{"experts_per_token": 6, "router_score": "softmax", "balance_bias": false, "norm": "layernorm", "norm_eps": 1e-05, "rope_fraction": 1.0, "attn_scale": 0.0884, "init": "trunc", "optimizer": "soap_variant", "steps": 6189}
Below are experts of layer 4 (counted from 0) of a mixture-of-experts language model. Rows are named router (the router's row for the expert), up (a neuron's input weights, with its number) and show model dimensions 0-255. Each number is 200 + 20 x the weight over its row's rms, rounded and kept within 0 to 999.
Before each expert's rows: a language model's description of what the expert responds to. This comes from a sample of Wikipedia text that the model never trained on.

# expert 15
Description: Word-internal letter pieces of transliterated Asian and other foreign names, plus raw CJK and Thai byte pieces, as in Tong-cheng, Yang-chun, Kyō ma.
router,198,174,182,154,229,182,205,164,218,187,218,209,199,206,178,186,194,170,198,221,202,204,186,198,191,198,189,209,204,237,224,220,170,159,171,222,202,145,220,180,188,184,204,175,204,180,169,197,206,199,183,209,204,210,183,202,188,236,219,175,226,238,224,185,211,207,217,199,187,184,195,193,198,249,176,197,219,160,201,207,209,200,202,204,194,222,240,221,226,190,167,179,197,190,196,193,231,181,215,180,169,182,207,228,198,222,176,205,201,233,201,159,222,197,210,198,223,186,247,225,226,190,187,215,163,176,210,183,197,172,208,208,224,209,183,194,194,222,215,172,229,185,224,198,221,217,178,199,212,223,216,199,167,214,186,204,164,208,212,213,195,181,200,171,206,203,204,196,180,224,222,208,201,196,175,164,187,215,209,199,214,179,186,219,194,195,228,213,192,201,225,175,190,210,236,173,208,172,168,155,224,227,195,192,183,191,187,232,182,171,173,164,207,182,183,186,179,186,209,219,238,225,210,175,184,156,200,218,210,210,213,211,209,179,176,196,175,200,190,181,233,229,191,167,225,217,204,180,232,193,200,181,191,206,198,220
up1,182,223,162,182,201,221,187,252,169,184,207,178,200,191,187,209,156,206,189,196,195,187,221,195,230,221,216,166,189,172,211,180,191,175,205,207,230,194,182,202,196,210,194,169,222,177,172,211,183,191,212,223,170,192,234,218,184,200,207,211,175,215,209,161,180,212,189,192,217,182,203,218,216,209,198,194,215,205,179,222,211,198,192,211,214,212,189,189,205,168,194,194,215,181,195,189,217,208,168,214,174,167,180,190,205,236,228,216,233,174,190,220,194,202,233,196,182,207,202,231,184,179,218,176,190,172,211,193,201,232,177,212,185,189,221,177,181,218,206,209,206,208,145,190,192,220,208,223,189,213,178,234,229,172,184,185,190,151,179,219,178,198,215,210,187,165,207,217,211,205,224,175,194,200,179,180,180,168,212,211,212,245,195,183,237,194,205,218,179,206,223,187,208,202,252,203,205,175,216,230,213,193,203,203,196,183,211,183,195,230,217,238,225,242,184,175,213,176,188,201,230,218,206,204,191,182,236,192,229,210,172,208,202,159,215,199,188,193,183,226,229,185,217,203,214,220,219,143,200,186,243,205,215,178,221,188

# expert 29
Description: Ordinary nouns after a or the, often about art, music and production, such as art, work, recording, picture, Production; also which, and.
router,191,172,166,211,210,190,231,173,222,192,206,218,195,182,198,201,211,172,174,222,218,183,179,224,202,208,176,182,165,188,226,231,175,172,167,208,218,175,225,195,179,172,196,201,161,167,183,193,174,179,183,191,224,186,170,196,172,207,221,187,230,177,217,172,203,222,202,200,163,166,240,182,203,188,192,214,192,202,221,215,210,200,214,225,181,207,239,210,231,173,218,209,207,192,183,172,176,165,201,202,196,191,216,221,209,213,176,188,216,218,205,167,233,190,183,216,231,203,215,198,236,212,175,213,198,171,192,200,225,171,204,211,200,188,190,216,196,221,214,187,212,188,236,236,168,219,196,186,175,215,222,219,191,221,172,172,169,220,191,223,193,175,193,223,234,168,221,225,169,204,204,210,197,174,199,178,214,211,195,175,177,170,174,228,194,201,214,212,182,222,205,171,216,211,224,175,223,182,175,189,219,190,195,204,171,211,174,242,176,207,193,199,233,183,169,204,226,214,179,185,231,227,209,188,198,185,172,213,225,205,222,199,206,199,207,195,169,181,216,203,208,223,202,171,188,219,189,168,228,169,212,167,199,195,182,223
up2,203,204,181,205,207,206,215,192,191,189,212,148,203,169,180,173,215,163,207,191,179,228,198,236,197,217,240,222,221,204,193,215,260,183,170,159,231,211,158,225,210,206,195,210,207,224,173,225,202,216,226,202,167,215,192,193,181,204,193,186,208,211,218,239,235,184,181,205,211,199,206,165,195,211,246,154,183,168,175,241,210,210,178,197,196,206,183,185,198,212,206,162,215,224,164,219,209,191,187,208,174,185,202,216,218,191,227,219,214,180,165,210,204,202,169,204,188,181,188,192,154,218,218,207,192,202,181,201,182,220,198,187,183,166,208,174,191,194,200,199,179,186,184,202,188,196,210,213,212,177,195,219,199,179,215,195,192,156,224,179,216,192,206,240,226,192,202,173,214,177,199,186,205,189,197,204,221,189,215,177,201,180,236,228,189,172,168,218,225,176,203,200,208,163,225,206,185,200,185,212,174,196,174,207,205,203,200,186,181,179,222,218,194,214,209,186,201,209,196,217,185,229,204,218,163,201,234,230,195,164,199,213,224,218,192,220,212,180,240,208,236,210,218,198,186,228,180,206,223,226,213,210,180,199,242,175

# expert 48
Description: Word pieces ending or completing non-English personal and place names, like Negros, Ríos, Nasseri, Yuko, Vlaović, and non-Latin script characters.
router,192,179,183,194,195,177,221,181,212,202,212,221,188,183,179,223,185,179,168,223,221,190,192,194,194,212,174,179,171,181,211,216,170,180,172,193,205,183,227,197,172,192,196,190,176,183,167,185,175,170,162,202,224,181,177,177,186,225,226,189,220,176,230,161,204,211,180,195,177,178,194,213,182,216,178,197,193,185,225,212,213,206,222,214,186,209,240,193,225,195,220,218,205,203,192,152,189,170,217,188,203,177,208,215,203,198,174,193,210,207,224,180,233,185,186,198,235,188,193,210,230,197,188,224,218,163,187,206,181,178,197,223,186,202,192,192,197,210,231,184,228,181,224,232,186,208,174,176,177,222,234,217,213,220,176,195,172,214,204,223,194,181,179,174,222,173,217,222,166,218,223,221,227,179,202,167,189,211,186,189,174,176,169,239,167,219,231,207,184,224,209,174,198,193,228,188,214,193,178,193,231,169,202,205,187,199,179,246,180,200,191,185,229,173,174,194,222,202,222,197,234,235,202,172,178,201,167,220,212,202,228,186,176,200,191,194,189,167,218,200,217,206,210,174,202,232,202,164,220,183,190,166,223,192,206,233
up1,189,193,233,213,214,184,191,204,210,209,183,232,186,206,179,228,189,212,186,171,212,183,218,160,193,205,224,180,193,186,215,200,175,159,198,200,151,182,205,176,217,192,182,174,185,196,187,247,207,196,194,211,204,178,268,193,229,178,182,186,220,219,180,210,235,222,199,247,209,187,170,162,189,203,196,205,174,194,232,217,221,213,220,160,184,190,192,192,177,198,213,190,204,222,209,212,220,201,181,170,182,164,222,242,214,214,218,184,193,205,213,190,198,211,204,216,239,212,176,172,206,228,218,182,204,200,222,199,186,171,193,189,212,215,214,189,215,168,196,197,177,208,187,225,223,149,218,192,220,207,205,205,227,202,195,219,194,190,203,227,140,182,178,200,234,185,206,173,207,186,181,231,209,235,207,214,215,219,158,194,209,222,220,176,232,246,201,197,188,207,184,187,188,194,194,202,192,232,198,205,185,191,215,192,201,194,197,199,202,204,205,229,219,217,216,183,183,185,188,216,172,193,188,201,195,187,195,240,190,204,210,220,181,178,164,200,149,166,221,190,211,190,177,230,192,222,223,220,191,206,205,236,217,199,168,196

# expert 10
Description: Word-internal pieces, often consonant clusters, inside names and rarer words, such as Grotefe-nd, Haske-tt, F-oot-ball, Ga-mb-lers.
router,216,195,185,194,205,212,200,223,206,235,228,223,161,189,210,215,187,187,173,198,205,175,188,209,173,228,163,173,219,167,202,216,200,193,188,172,211,205,230,201,173,196,178,193,233,202,193,192,179,203,171,241,196,178,206,168,196,160,204,224,206,181,209,185,198,195,199,163,214,190,195,221,198,199,173,211,219,188,193,193,233,212,176,233,213,228,195,210,216,194,229,246,171,230,194,200,176,191,216,145,164,214,197,170,194,195,187,216,214,208,169,231,221,188,196,182,171,209,199,203,221,201,227,202,197,210,214,211,198,190,204,252,198,236,177,195,190,185,170,190,209,202,194,183,178,228,168,182,187,226,215,201,226,187,186,201,203,197,166,217,192,234,206,203,200,173,211,191,214,249,209,216,227,169,211,186,226,236,208,174,208,176,189,229,175,206,198,193,215,189,208,197,199,208,224,203,207,166,216,168,219,194,207,193,194,180,194,187,187,195,184,229,205,182,187,171,237,220,219,173,242,226,218,165,215,188,175,191,209,217,211,170,171,177,183,223,235,215,215,211,198,202,154,197,209,185,151,203,206,197,233,191,217,186,197,217
up0,165,186,209,175,188,182,165,154,202,210,200,212,187,214,204,182,204,186,210,158,153,240,195,224,225,192,177,240,186,256,197,206,214,191,208,205,195,180,205,168,219,200,186,240,188,211,200,220,167,209,165,188,164,170,183,243,207,201,186,200,212,196,211,185,228,179,231,203,185,169,198,196,185,220,205,209,202,175,212,194,241,165,190,244,214,182,167,215,203,214,182,210,178,197,174,201,184,200,184,180,171,211,186,180,193,226,200,195,163,205,181,165,191,242,191,202,206,168,239,195,212,189,160,225,190,194,199,206,209,197,218,214,169,194,210,213,223,217,220,212,221,216,207,198,205,182,210,232,194,205,211,160,181,216,219,188,215,194,204,181,244,238,206,170,190,192,209,192,217,226,220,177,225,239,194,195,207,193,214,219,219,177,230,221,204,192,231,177,222,203,206,157,195,230,192,209,175,207,203,199,219,177,183,177,213,200,197,199,193,212,206,178,194,229,168,193,213,179,170,198,206,222,199,217,215,170,218,206,190,207,197,173,203,216,191,208,178,186,171,169,179,196,185,209,210,211,215,203,218,167,213,213,231,202,221,225

# expert 22
Description: Month names, years and commas in narrative dates and clauses, such as in September, July 4, and "over the years".
router,239,197,184,213,186,233,211,208,199,190,201,192,197,212,234,182,191,169,222,225,186,178,197,179,199,167,226,236,210,173,165,199,178,184,172,184,215,195,224,184,204,207,161,191,186,191,227,201,186,170,201,168,213,218,189,215,168,212,225,171,210,185,202,216,179,219,194,184,196,172,202,176,201,169,159,223,207,212,231,217,174,209,208,228,207,214,205,229,220,211,227,191,171,209,174,191,154,172,229,189,181,194,224,204,209,227,185,168,201,175,245,187,227,175,157,218,211,198,210,197,226,219,196,233,181,209,243,180,221,202,207,185,184,202,219,223,218,192,180,215,199,196,214,216,170,191,211,202,210,211,172,226,182,201,180,193,182,220,159,195,230,206,219,211,222,188,213,169,190,212,176,197,197,210,193,213,186,233,222,205,201,205,188,228,226,180,205,246,152,190,179,200,193,171,179,194,228,212,212,213,204,179,209,193,169,184,164,185,197,174,167,193,222,191,175,181,231,214,212,186,212,172,218,219,185,210,191,225,217,186,218,221,180,201,186,197,181,218,241,209,179,193,214,198,201,225,209,173,202,200,217,180,236,206,165,219
up1,242,185,225,198,205,193,208,175,193,187,209,203,208,242,176,174,204,217,198,215,177,164,207,182,207,188,197,216,163,210,175,211,206,170,227,216,201,163,215,184,196,170,160,226,233,205,213,191,189,208,216,180,197,186,207,180,231,199,189,200,199,173,239,222,190,209,220,206,170,213,214,179,197,170,216,230,200,167,212,172,207,216,200,185,204,189,182,162,203,215,195,186,189,194,243,185,190,162,199,177,211,199,171,206,221,229,201,207,174,172,207,212,176,214,164,203,157,225,252,236,206,223,202,191,220,199,194,226,176,199,209,235,231,177,196,191,177,193,197,218,198,219,218,195,200,194,226,216,188,192,196,215,192,209,169,214,217,202,190,179,204,203,167,173,214,172,230,237,208,188,184,222,222,235,233,228,207,190,191,193,212,224,162,171,212,180,205,191,190,222,201,178,236,212,172,204,223,202,206,203,189,170,202,232,201,198,209,227,195,193,186,174,177,195,215,194,192,221,178,168,194,172,194,189,196,191,209,205,188,202,197,206,218,145,244,157,220,217,223,206,206,220,218,165,180,225,222,225,191,193,204,183,201,215,162,207

# expert 55
Description: Raw byte pieces of Chinese, Japanese and emoji characters, plus isolated letters and digits in codes and coordinates.
router,189,178,176,187,206,186,231,195,214,207,217,216,200,202,174,209,206,184,170,225,207,179,187,193,183,224,176,163,176,199,218,213,174,192,174,198,225,156,224,190,157,181,199,191,176,170,190,199,187,198,198,195,224,182,184,214,170,211,232,178,220,183,205,174,199,216,220,182,168,167,208,200,164,210,186,201,203,193,212,222,232,207,212,223,194,208,231,211,228,187,194,223,203,192,178,169,191,179,195,207,191,184,222,221,207,208,178,211,192,224,209,182,231,176,175,222,240,214,223,196,237,210,158,205,206,163,196,204,221,173,221,224,192,184,171,223,191,216,218,191,226,183,222,237,172,207,192,184,169,232,225,205,191,229,173,181,156,207,185,218,192,178,171,181,226,178,234,233,178,200,216,223,193,170,209,163,209,199,169,187,181,165,176,229,186,194,228,187,201,203,221,166,213,225,227,181,214,193,184,197,223,190,182,209,171,200,179,225,180,186,196,178,222,179,171,198,219,221,197,184,217,223,222,193,224,190,183,229,219,199,227,194,191,197,198,183,180,179,206,211,216,225,207,170,175,205,207,165,224,172,201,173,217,198,201,223
up1,205,248,188,218,196,196,226,225,194,198,196,176,240,184,209,219,172,192,191,204,155,227,215,217,203,204,176,220,201,207,156,197,203,187,217,206,178,208,174,231,205,206,206,191,193,203,190,167,215,190,223,182,187,220,175,235,196,225,204,214,212,212,184,198,217,179,190,192,220,221,185,206,150,158,179,216,193,154,210,221,232,195,154,185,217,186,211,201,187,216,165,213,224,201,171,210,257,217,161,201,208,195,203,214,194,187,219,197,190,218,199,193,183,173,209,209,200,220,224,215,191,195,161,213,181,197,200,206,242,242,196,245,197,183,205,191,197,204,208,192,203,196,202,193,179,224,208,194,192,152,217,202,231,211,190,164,183,181,204,193,200,174,203,206,170,181,217,198,181,228,203,193,194,180,226,238,210,227,226,204,203,200,179,197,189,202,181,167,192,196,194,195,186,229,213,188,187,180,196,215,173,199,177,198,239,232,197,189,191,226,192,227,219,164,245,183,191,195,197,246,200,145,228,206,204,172,204,183,191,198,192,181,205,229,216,175,193,224,200,203,171,198,199,203,166,228,213,189,178,219,209,175,178,218,176,203

# expert 30
Description: Opening parentheses after a name or title, introducing acronyms, birth years or dates, as in (FIB), (born 1947), (2009 TV series).
router,182,166,217,186,190,195,220,222,233,220,221,204,195,198,217,231,198,212,208,208,197,207,194,192,198,178,197,221,175,238,192,216,162,173,197,191,197,229,220,212,215,176,220,231,163,224,213,182,201,188,215,216,202,209,196,206,190,224,195,163,207,211,192,196,187,221,188,188,189,210,165,206,168,204,180,213,217,232,190,208,197,205,210,232,188,168,206,164,205,197,163,208,220,200,187,188,231,228,207,212,198,189,210,187,220,151,178,190,205,225,231,181,223,184,169,183,209,206,206,181,229,198,192,237,184,187,177,183,198,171,204,187,198,213,180,236,191,239,239,190,207,193,205,201,189,162,227,175,187,204,205,207,190,210,187,190,214,219,212,207,166,164,161,196,215,184,193,215,190,172,156,208,191,206,203,173,223,205,222,194,154,181,183,201,238,176,206,244,182,193,212,211,214,214,218,174,224,200,215,152,209,217,169,177,180,203,187,199,215,187,189,170,229,182,215,199,223,210,203,203,215,235,180,187,235,171,201,223,194,201,219,201,245,226,229,188,146,180,210,236,216,180,222,181,219,190,197,219,217,192,226,198,184,193,178,220
up0,172,206,215,171,175,211,179,209,176,148,238,206,192,219,198,210,196,193,177,225,252,183,184,212,215,189,165,212,214,194,187,192,229,218,201,195,192,182,196,203,215,191,215,176,178,187,186,169,198,180,190,212,219,188,178,185,198,211,202,207,219,197,185,233,184,190,249,187,204,180,190,193,176,218,223,189,210,206,224,188,182,197,193,194,213,229,193,191,186,163,205,176,172,197,217,195,152,193,192,188,196,216,221,179,198,221,181,208,166,200,150,239,208,199,206,171,208,193,209,162,216,213,214,179,198,231,224,192,196,193,172,222,183,200,181,214,172,197,216,203,172,216,251,208,175,233,223,211,200,202,185,214,183,203,201,181,177,231,199,216,199,208,198,189,206,203,212,194,183,169,189,242,218,223,200,172,204,213,222,202,219,186,201,216,230,154,206,209,228,221,224,208,242,222,244,257,178,207,191,181,195,186,222,196,197,195,214,193,210,199,186,266,199,218,187,194,185,218,179,222,190,206,219,171,204,201,190,207,183,168,199,209,216,212,206,185,215,233,206,150,204,209,199,226,191,196,193,192,163,208,225,192,171,206,229,170

# expert 3
Description: Line breaks and list dashes or table pipes that begin a new list item or table row, as in infobox fields like "- Website:", "| United Kingdom |".
router,165,208,199,169,190,192,221,208,227,187,215,176,244,205,199,184,216,176,222,206,179,212,207,190,226,184,179,208,177,183,200,210,176,191,199,219,223,225,241,196,169,167,177,188,170,177,187,174,200,179,213,197,214,174,208,195,199,191,222,171,222,206,223,182,206,221,209,207,201,211,202,232,169,170,215,225,214,194,188,187,215,199,194,235,190,187,225,168,224,172,167,181,204,179,194,168,197,213,200,226,240,187,214,162,244,166,176,182,206,226,239,187,185,208,207,214,235,204,226,193,226,209,190,230,186,187,167,218,196,200,242,209,208,212,217,233,158,205,193,207,188,222,222,226,182,207,247,168,166,229,222,239,196,179,177,181,202,234,204,199,194,178,187,200,224,175,191,228,176,177,201,187,177,171,191,191,198,189,213,210,169,181,179,218,197,200,224,203,197,212,177,182,183,206,213,168,229,182,198,163,218,201,215,188,188,230,188,197,179,197,188,184,222,169,212,205,229,238,209,206,205,203,190,185,180,207,186,178,209,186,201,217,210,230,214,219,200,208,220,238,208,200,193,223,207,226,214,225,182,173,216,196,179,183,173,220
up4,175,206,214,217,187,203,196,181,219,176,152,199,220,183,158,228,185,205,242,212,213,214,214,188,220,171,223,202,210,217,184,205,209,183,200,211,203,186,249,219,225,179,177,160,237,191,212,182,204,197,203,181,181,220,253,232,209,190,200,221,172,213,191,234,186,191,186,183,224,164,208,221,178,196,213,225,195,193,198,198,190,164,175,205,178,162,189,231,196,187,189,208,206,205,187,218,202,202,213,193,225,173,202,204,184,178,215,207,236,215,185,201,233,236,177,191,153,202,162,203,224,186,201,192,203,206,212,199,193,174,196,139,175,179,192,217,212,246,207,185,203,224,188,208,225,211,199,210,194,189,211,199,234,195,203,214,200,224,188,191,198,186,218,211,227,197,230,207,226,213,177,189,167,253,187,208,191,210,218,179,188,209,225,211,170,178,194,201,206,213,161,186,208,219,210,178,192,231,182,202,205,181,234,210,214,225,192,219,184,187,187,191,140,236,202,190,197,173,191,178,209,196,231,199,192,213,202,182,188,175,234,207,226,173,190,200,197,203,185,186,174,230,196,214,192,168,214,197,173,218,216,199,224,234,187,183

# expert 11
Description: Word pieces inside names and titles in music, film and sports text, such as Em-my, Mil-ky, Wat-ch, Gor-man, and first names like David.
router,208,190,192,193,191,164,212,216,171,194,224,188,182,197,209,217,224,205,204,188,191,193,158,196,185,217,236,214,243,227,193,228,183,183,184,197,166,181,209,217,196,197,188,195,166,186,188,211,209,214,224,200,199,200,179,177,178,174,196,216,213,182,194,189,156,205,204,209,182,181,176,200,191,165,202,201,191,208,198,152,207,199,170,213,189,190,226,225,218,194,230,197,200,176,223,200,217,206,186,236,186,255,213,177,199,198,183,212,210,237,183,173,223,212,207,183,197,206,198,203,218,249,187,229,219,173,231,211,203,167,198,167,188,194,190,185,224,213,235,178,228,193,189,189,205,204,174,197,208,206,177,224,158,245,170,183,181,231,207,216,173,184,197,259,199,188,207,213,213,196,186,226,225,182,213,196,222,201,182,184,165,185,191,197,229,205,201,212,223,205,222,182,207,251,212,169,197,223,172,178,211,186,194,195,186,193,200,224,160,210,191,210,215,179,169,212,187,218,173,186,202,220,219,172,192,210,188,199,208,220,195,199,245,198,188,208,168,164,214,214,195,222,181,219,191,192,245,200,221,220,171,200,216,218,248,189
up1,225,201,211,184,158,157,205,215,199,192,202,220,191,232,193,189,165,189,191,231,164,210,226,178,211,200,251,235,250,185,206,208,196,187,211,180,223,179,182,213,190,230,201,202,210,194,206,171,163,191,192,194,207,210,216,214,172,222,219,164,182,221,185,216,236,225,216,214,166,192,236,197,221,185,208,190,193,213,225,172,210,195,187,184,192,220,203,206,194,184,214,187,200,189,181,195,233,196,208,181,216,206,203,209,237,178,204,228,201,215,191,204,193,219,175,201,222,205,212,235,199,224,213,201,191,204,191,199,191,183,178,173,193,209,200,180,205,237,189,213,190,214,220,219,198,181,204,234,207,204,185,245,231,205,171,219,210,202,212,210,190,173,180,232,191,195,192,189,223,171,204,226,215,206,216,208,216,191,175,226,205,197,170,216,183,190,177,187,187,222,203,206,196,192,171,199,194,196,209,191,143,229,181,208,206,224,184,228,213,189,191,161,213,208,194,246,212,194,195,244,225,176,185,192,183,184,199,135,204,180,200,177,202,193,219,238,185,199,219,207,171,191,184,189,178,246,199,243,247,195,173,192,224,172,212,177

# expert 34
Description: Capital letters inside acronyms and first syllables of names or words, such as UN-FC-CC, WA-I, Gu, Mo, plus military and general.
router,190,180,185,196,211,175,242,173,216,201,213,219,183,207,184,190,216,203,166,226,220,207,174,231,211,215,189,196,171,211,191,210,175,175,181,207,203,205,231,167,172,216,220,211,185,170,182,207,203,185,210,198,225,155,201,191,169,208,216,178,216,191,211,168,205,215,206,171,178,205,209,187,189,209,187,183,160,213,223,241,195,204,237,229,189,172,221,212,210,212,224,195,201,217,193,155,175,179,199,165,180,180,206,220,201,209,177,179,210,209,197,165,235,170,180,217,217,171,222,208,229,204,181,187,194,179,144,158,210,178,195,195,194,199,156,201,172,219,236,175,229,195,228,229,194,213,215,181,166,200,229,196,202,234,172,186,166,204,187,202,213,181,178,187,223,182,207,227,172,205,206,220,205,178,194,198,188,186,178,192,172,172,181,207,208,193,244,195,190,195,211,172,205,205,239,185,204,203,185,179,207,197,172,187,184,189,192,236,180,220,188,187,201,191,173,219,219,215,184,194,232,226,193,188,191,193,188,218,216,190,209,184,209,187,189,186,197,168,219,232,208,194,244,177,223,227,195,187,236,168,203,178,214,206,220,216
up0,159,214,226,217,212,210,195,181,219,202,204,222,182,185,190,233,198,165,212,208,223,175,150,184,195,220,236,182,196,226,196,178,169,201,220,208,231,218,203,208,219,223,232,158,197,216,188,209,179,190,188,200,190,186,195,188,204,173,214,154,186,165,160,239,221,207,188,200,206,219,193,215,164,210,176,194,222,203,207,190,191,202,183,225,196,210,210,184,179,234,199,212,195,228,203,211,206,202,164,191,172,215,205,207,181,232,219,197,204,202,221,179,182,183,202,210,193,209,197,199,183,192,211,231,185,232,199,197,207,208,239,193,201,196,193,224,207,195,201,197,194,209,177,250,192,177,172,201,177,197,238,159,178,200,219,183,167,228,183,159,239,202,217,205,197,196,179,182,230,210,231,226,163,195,238,228,227,229,206,204,254,188,208,153,192,199,193,227,214,214,187,200,211,197,190,212,194,198,185,164,178,189,211,218,230,201,178,199,240,196,192,223,199,194,190,207,220,183,212,219,192,175,175,205,211,199,179,226,157,220,199,173,208,215,181,205,181,169,188,199,230,183,169,187,230,196,230,186,197,169,169,206,202,186,190,177

# expert 37
Description: Digits, slashes, hyphens and symbols in lists, codes, URLs and math, such as numbered items 1., N/A, third-party.
router,209,169,195,168,191,185,224,194,223,224,205,192,204,184,203,196,234,212,198,162,208,185,177,207,182,200,216,207,169,242,196,226,218,180,200,215,188,209,206,215,215,185,203,169,206,190,193,183,234,202,227,177,185,151,177,227,187,201,226,194,230,199,196,190,182,243,188,203,173,177,210,174,185,210,159,216,233,214,206,187,233,204,201,214,182,203,227,198,216,200,194,185,202,200,198,212,205,175,188,204,173,191,219,173,224,172,188,208,232,215,214,168,204,195,209,198,222,218,171,201,225,192,211,219,230,178,197,176,203,182,207,180,214,175,185,198,227,232,220,222,226,203,216,190,207,154,203,222,189,216,208,209,184,231,171,207,186,211,235,211,207,150,188,195,234,179,219,214,188,180,182,210,212,185,208,176,227,189,168,187,160,177,185,198,241,196,179,198,202,203,185,198,213,202,218,175,212,228,172,176,223,189,144,221,187,177,213,207,158,179,205,171,220,190,202,179,218,230,174,195,178,221,156,186,223,186,204,230,229,223,192,171,188,212,204,189,160,190,199,213,224,209,201,177,171,211,213,208,222,183,217,197,162,213,223,218
up0,187,191,193,212,212,190,217,188,200,204,197,208,208,202,202,170,186,222,181,146,221,220,229,195,225,158,244,187,200,216,233,185,245,195,209,208,178,203,214,184,191,158,192,208,221,225,203,202,214,178,260,242,163,199,199,205,212,208,227,214,230,168,215,200,203,173,214,230,192,177,201,166,211,226,221,204,217,197,176,195,180,212,181,206,189,213,176,199,178,218,202,195,170,189,188,232,213,198,219,193,194,237,187,192,179,199,226,223,188,177,199,192,182,184,205,187,209,200,229,168,198,171,203,171,182,143,250,234,201,189,188,213,234,168,216,196,237,171,206,198,194,191,232,177,180,197,208,189,186,169,207,191,193,201,236,164,182,214,188,206,170,195,236,208,177,185,201,190,193,193,203,195,198,198,214,199,206,203,174,256,262,215,240,193,221,198,191,219,192,214,208,236,225,196,234,204,211,208,160,177,212,201,185,226,205,212,179,219,210,193,205,188,186,196,215,203,185,203,196,178,203,213,170,189,188,223,194,194,214,214,179,187,203,206,184,196,191,198,240,188,191,227,185,225,209,175,192,182,221,207,178,176,186,201,191,204

# expert 49
Description: Final vowels and short endings of Spanish, French, Italian and other foreign words and names, such as Cámera, Río, de, la.
router,181,174,185,218,215,145,226,192,222,195,213,229,204,170,171,204,182,171,168,220,221,178,191,207,217,202,189,188,171,198,204,211,176,192,174,214,201,162,234,198,160,192,193,189,180,183,181,173,168,170,178,221,232,198,171,196,180,210,227,191,220,194,211,161,227,204,194,181,174,184,212,193,181,214,170,182,185,188,212,216,193,210,227,224,189,206,242,200,227,189,208,208,211,188,185,166,179,181,206,188,204,177,209,209,199,221,174,193,214,199,220,180,238,186,161,216,229,188,217,206,232,185,178,226,207,174,194,197,213,172,196,204,186,189,191,200,195,218,232,184,229,193,223,228,185,211,174,169,203,214,222,228,219,213,177,189,179,214,201,235,200,177,198,189,224,175,185,225,169,205,205,205,223,172,197,187,196,213,206,181,170,178,171,227,195,194,230,217,183,222,195,174,191,218,218,192,194,174,166,179,219,186,211,209,180,187,167,246,175,185,181,198,220,182,175,188,218,208,209,177,210,233,211,190,192,184,173,245,214,201,228,180,197,195,194,170,177,178,224,194,214,207,198,165,210,222,201,173,231,179,197,174,238,196,213,221
up1,209,201,204,211,246,136,189,184,187,227,212,227,208,226,165,236,187,193,214,188,138,215,227,184,203,154,206,184,203,189,195,205,229,197,205,182,222,193,209,210,212,193,194,213,232,216,221,179,211,189,204,210,203,206,198,218,194,195,212,219,189,185,213,161,188,205,199,199,225,226,214,183,169,231,221,223,217,209,216,174,197,242,190,174,171,208,166,208,197,211,193,211,193,201,210,210,209,203,169,213,192,194,200,172,178,185,205,235,211,187,219,213,154,205,206,229,179,211,198,235,211,238,230,228,198,202,213,197,207,176,211,199,221,187,206,210,223,186,176,171,176,205,183,211,207,183,142,216,220,204,182,170,194,173,200,245,203,199,205,159,209,218,214,220,212,179,224,186,202,221,211,201,191,213,232,194,201,181,225,214,224,206,204,196,174,203,183,242,221,195,208,214,205,197,187,231,185,186,211,222,179,174,149,190,201,215,224,222,196,186,202,201,218,235,158,184,198,200,205,196,221,183,214,186,196,187,179,180,213,148,183,188,194,188,178,209,223,178,256,168,189,198,181,188,221,201,192,196,183,207,189,192,219,233,214,210

# expert 62
Description: Forms of be and have, plus to, that, of, after a subject pronoun or "proved to", such as was, is, been, be.
router,183,218,187,193,237,214,191,215,223,195,168,214,223,212,234,205,214,203,243,192,186,184,224,212,221,171,197,209,223,207,181,213,197,226,200,171,216,236,234,191,241,182,179,239,189,191,184,200,200,234,211,152,204,186,201,219,196,217,230,220,208,228,173,203,190,188,161,206,200,192,198,193,224,208,193,223,182,189,192,221,220,210,215,211,171,176,173,197,203,182,170,215,188,220,178,202,160,206,213,173,193,175,206,216,221,223,209,195,192,226,226,172,231,213,157,165,201,192,197,200,207,201,184,226,166,220,182,195,223,196,180,197,221,205,221,160,215,231,233,164,201,172,215,217,186,219,207,187,198,165,216,232,194,184,179,177,231,221,166,210,170,190,243,172,207,190,196,221,205,207,167,197,226,210,189,247,232,225,231,229,179,194,207,186,216,204,200,223,182,204,158,181,174,175,212,205,227,204,209,216,217,212,179,182,197,193,199,178,183,228,193,207,216,182,192,213,205,170,172,178,201,168,224,202,188,179,186,198,217,201,212,195,225,199,208,209,161,182,197,215,196,200,227,162,201,172,179,217,203,189,184,178,208,192,200,209
up1,211,212,196,197,204,174,193,216,214,212,209,192,212,165,210,209,210,200,199,198,172,198,196,210,198,186,184,244,217,186,182,212,201,194,215,200,217,214,186,224,200,242,241,216,193,198,180,142,214,190,193,144,212,183,208,188,178,215,191,213,208,221,171,215,161,210,235,176,159,178,233,221,182,200,203,210,210,205,199,179,204,168,212,212,195,197,216,164,207,203,241,210,176,190,184,182,198,197,215,198,207,201,196,223,193,195,187,190,216,199,205,218,212,180,212,211,221,202,187,195,220,160,188,173,208,183,178,220,187,208,191,167,229,177,210,222,202,217,164,181,202,232,212,217,206,225,178,215,169,180,181,214,195,190,183,172,185,192,212,204,208,221,173,206,206,206,206,207,218,202,186,169,179,204,203,223,229,191,211,229,193,202,199,206,225,229,188,230,156,195,219,229,177,195,207,190,172,226,195,172,219,219,151,190,222,186,220,189,193,183,210,240,204,198,222,221,158,152,218,237,157,206,212,205,193,226,214,197,176,193,161,205,191,200,230,211,202,174,207,181,154,206,217,234,200,248,188,204,185,241,216,205,190,200,180,247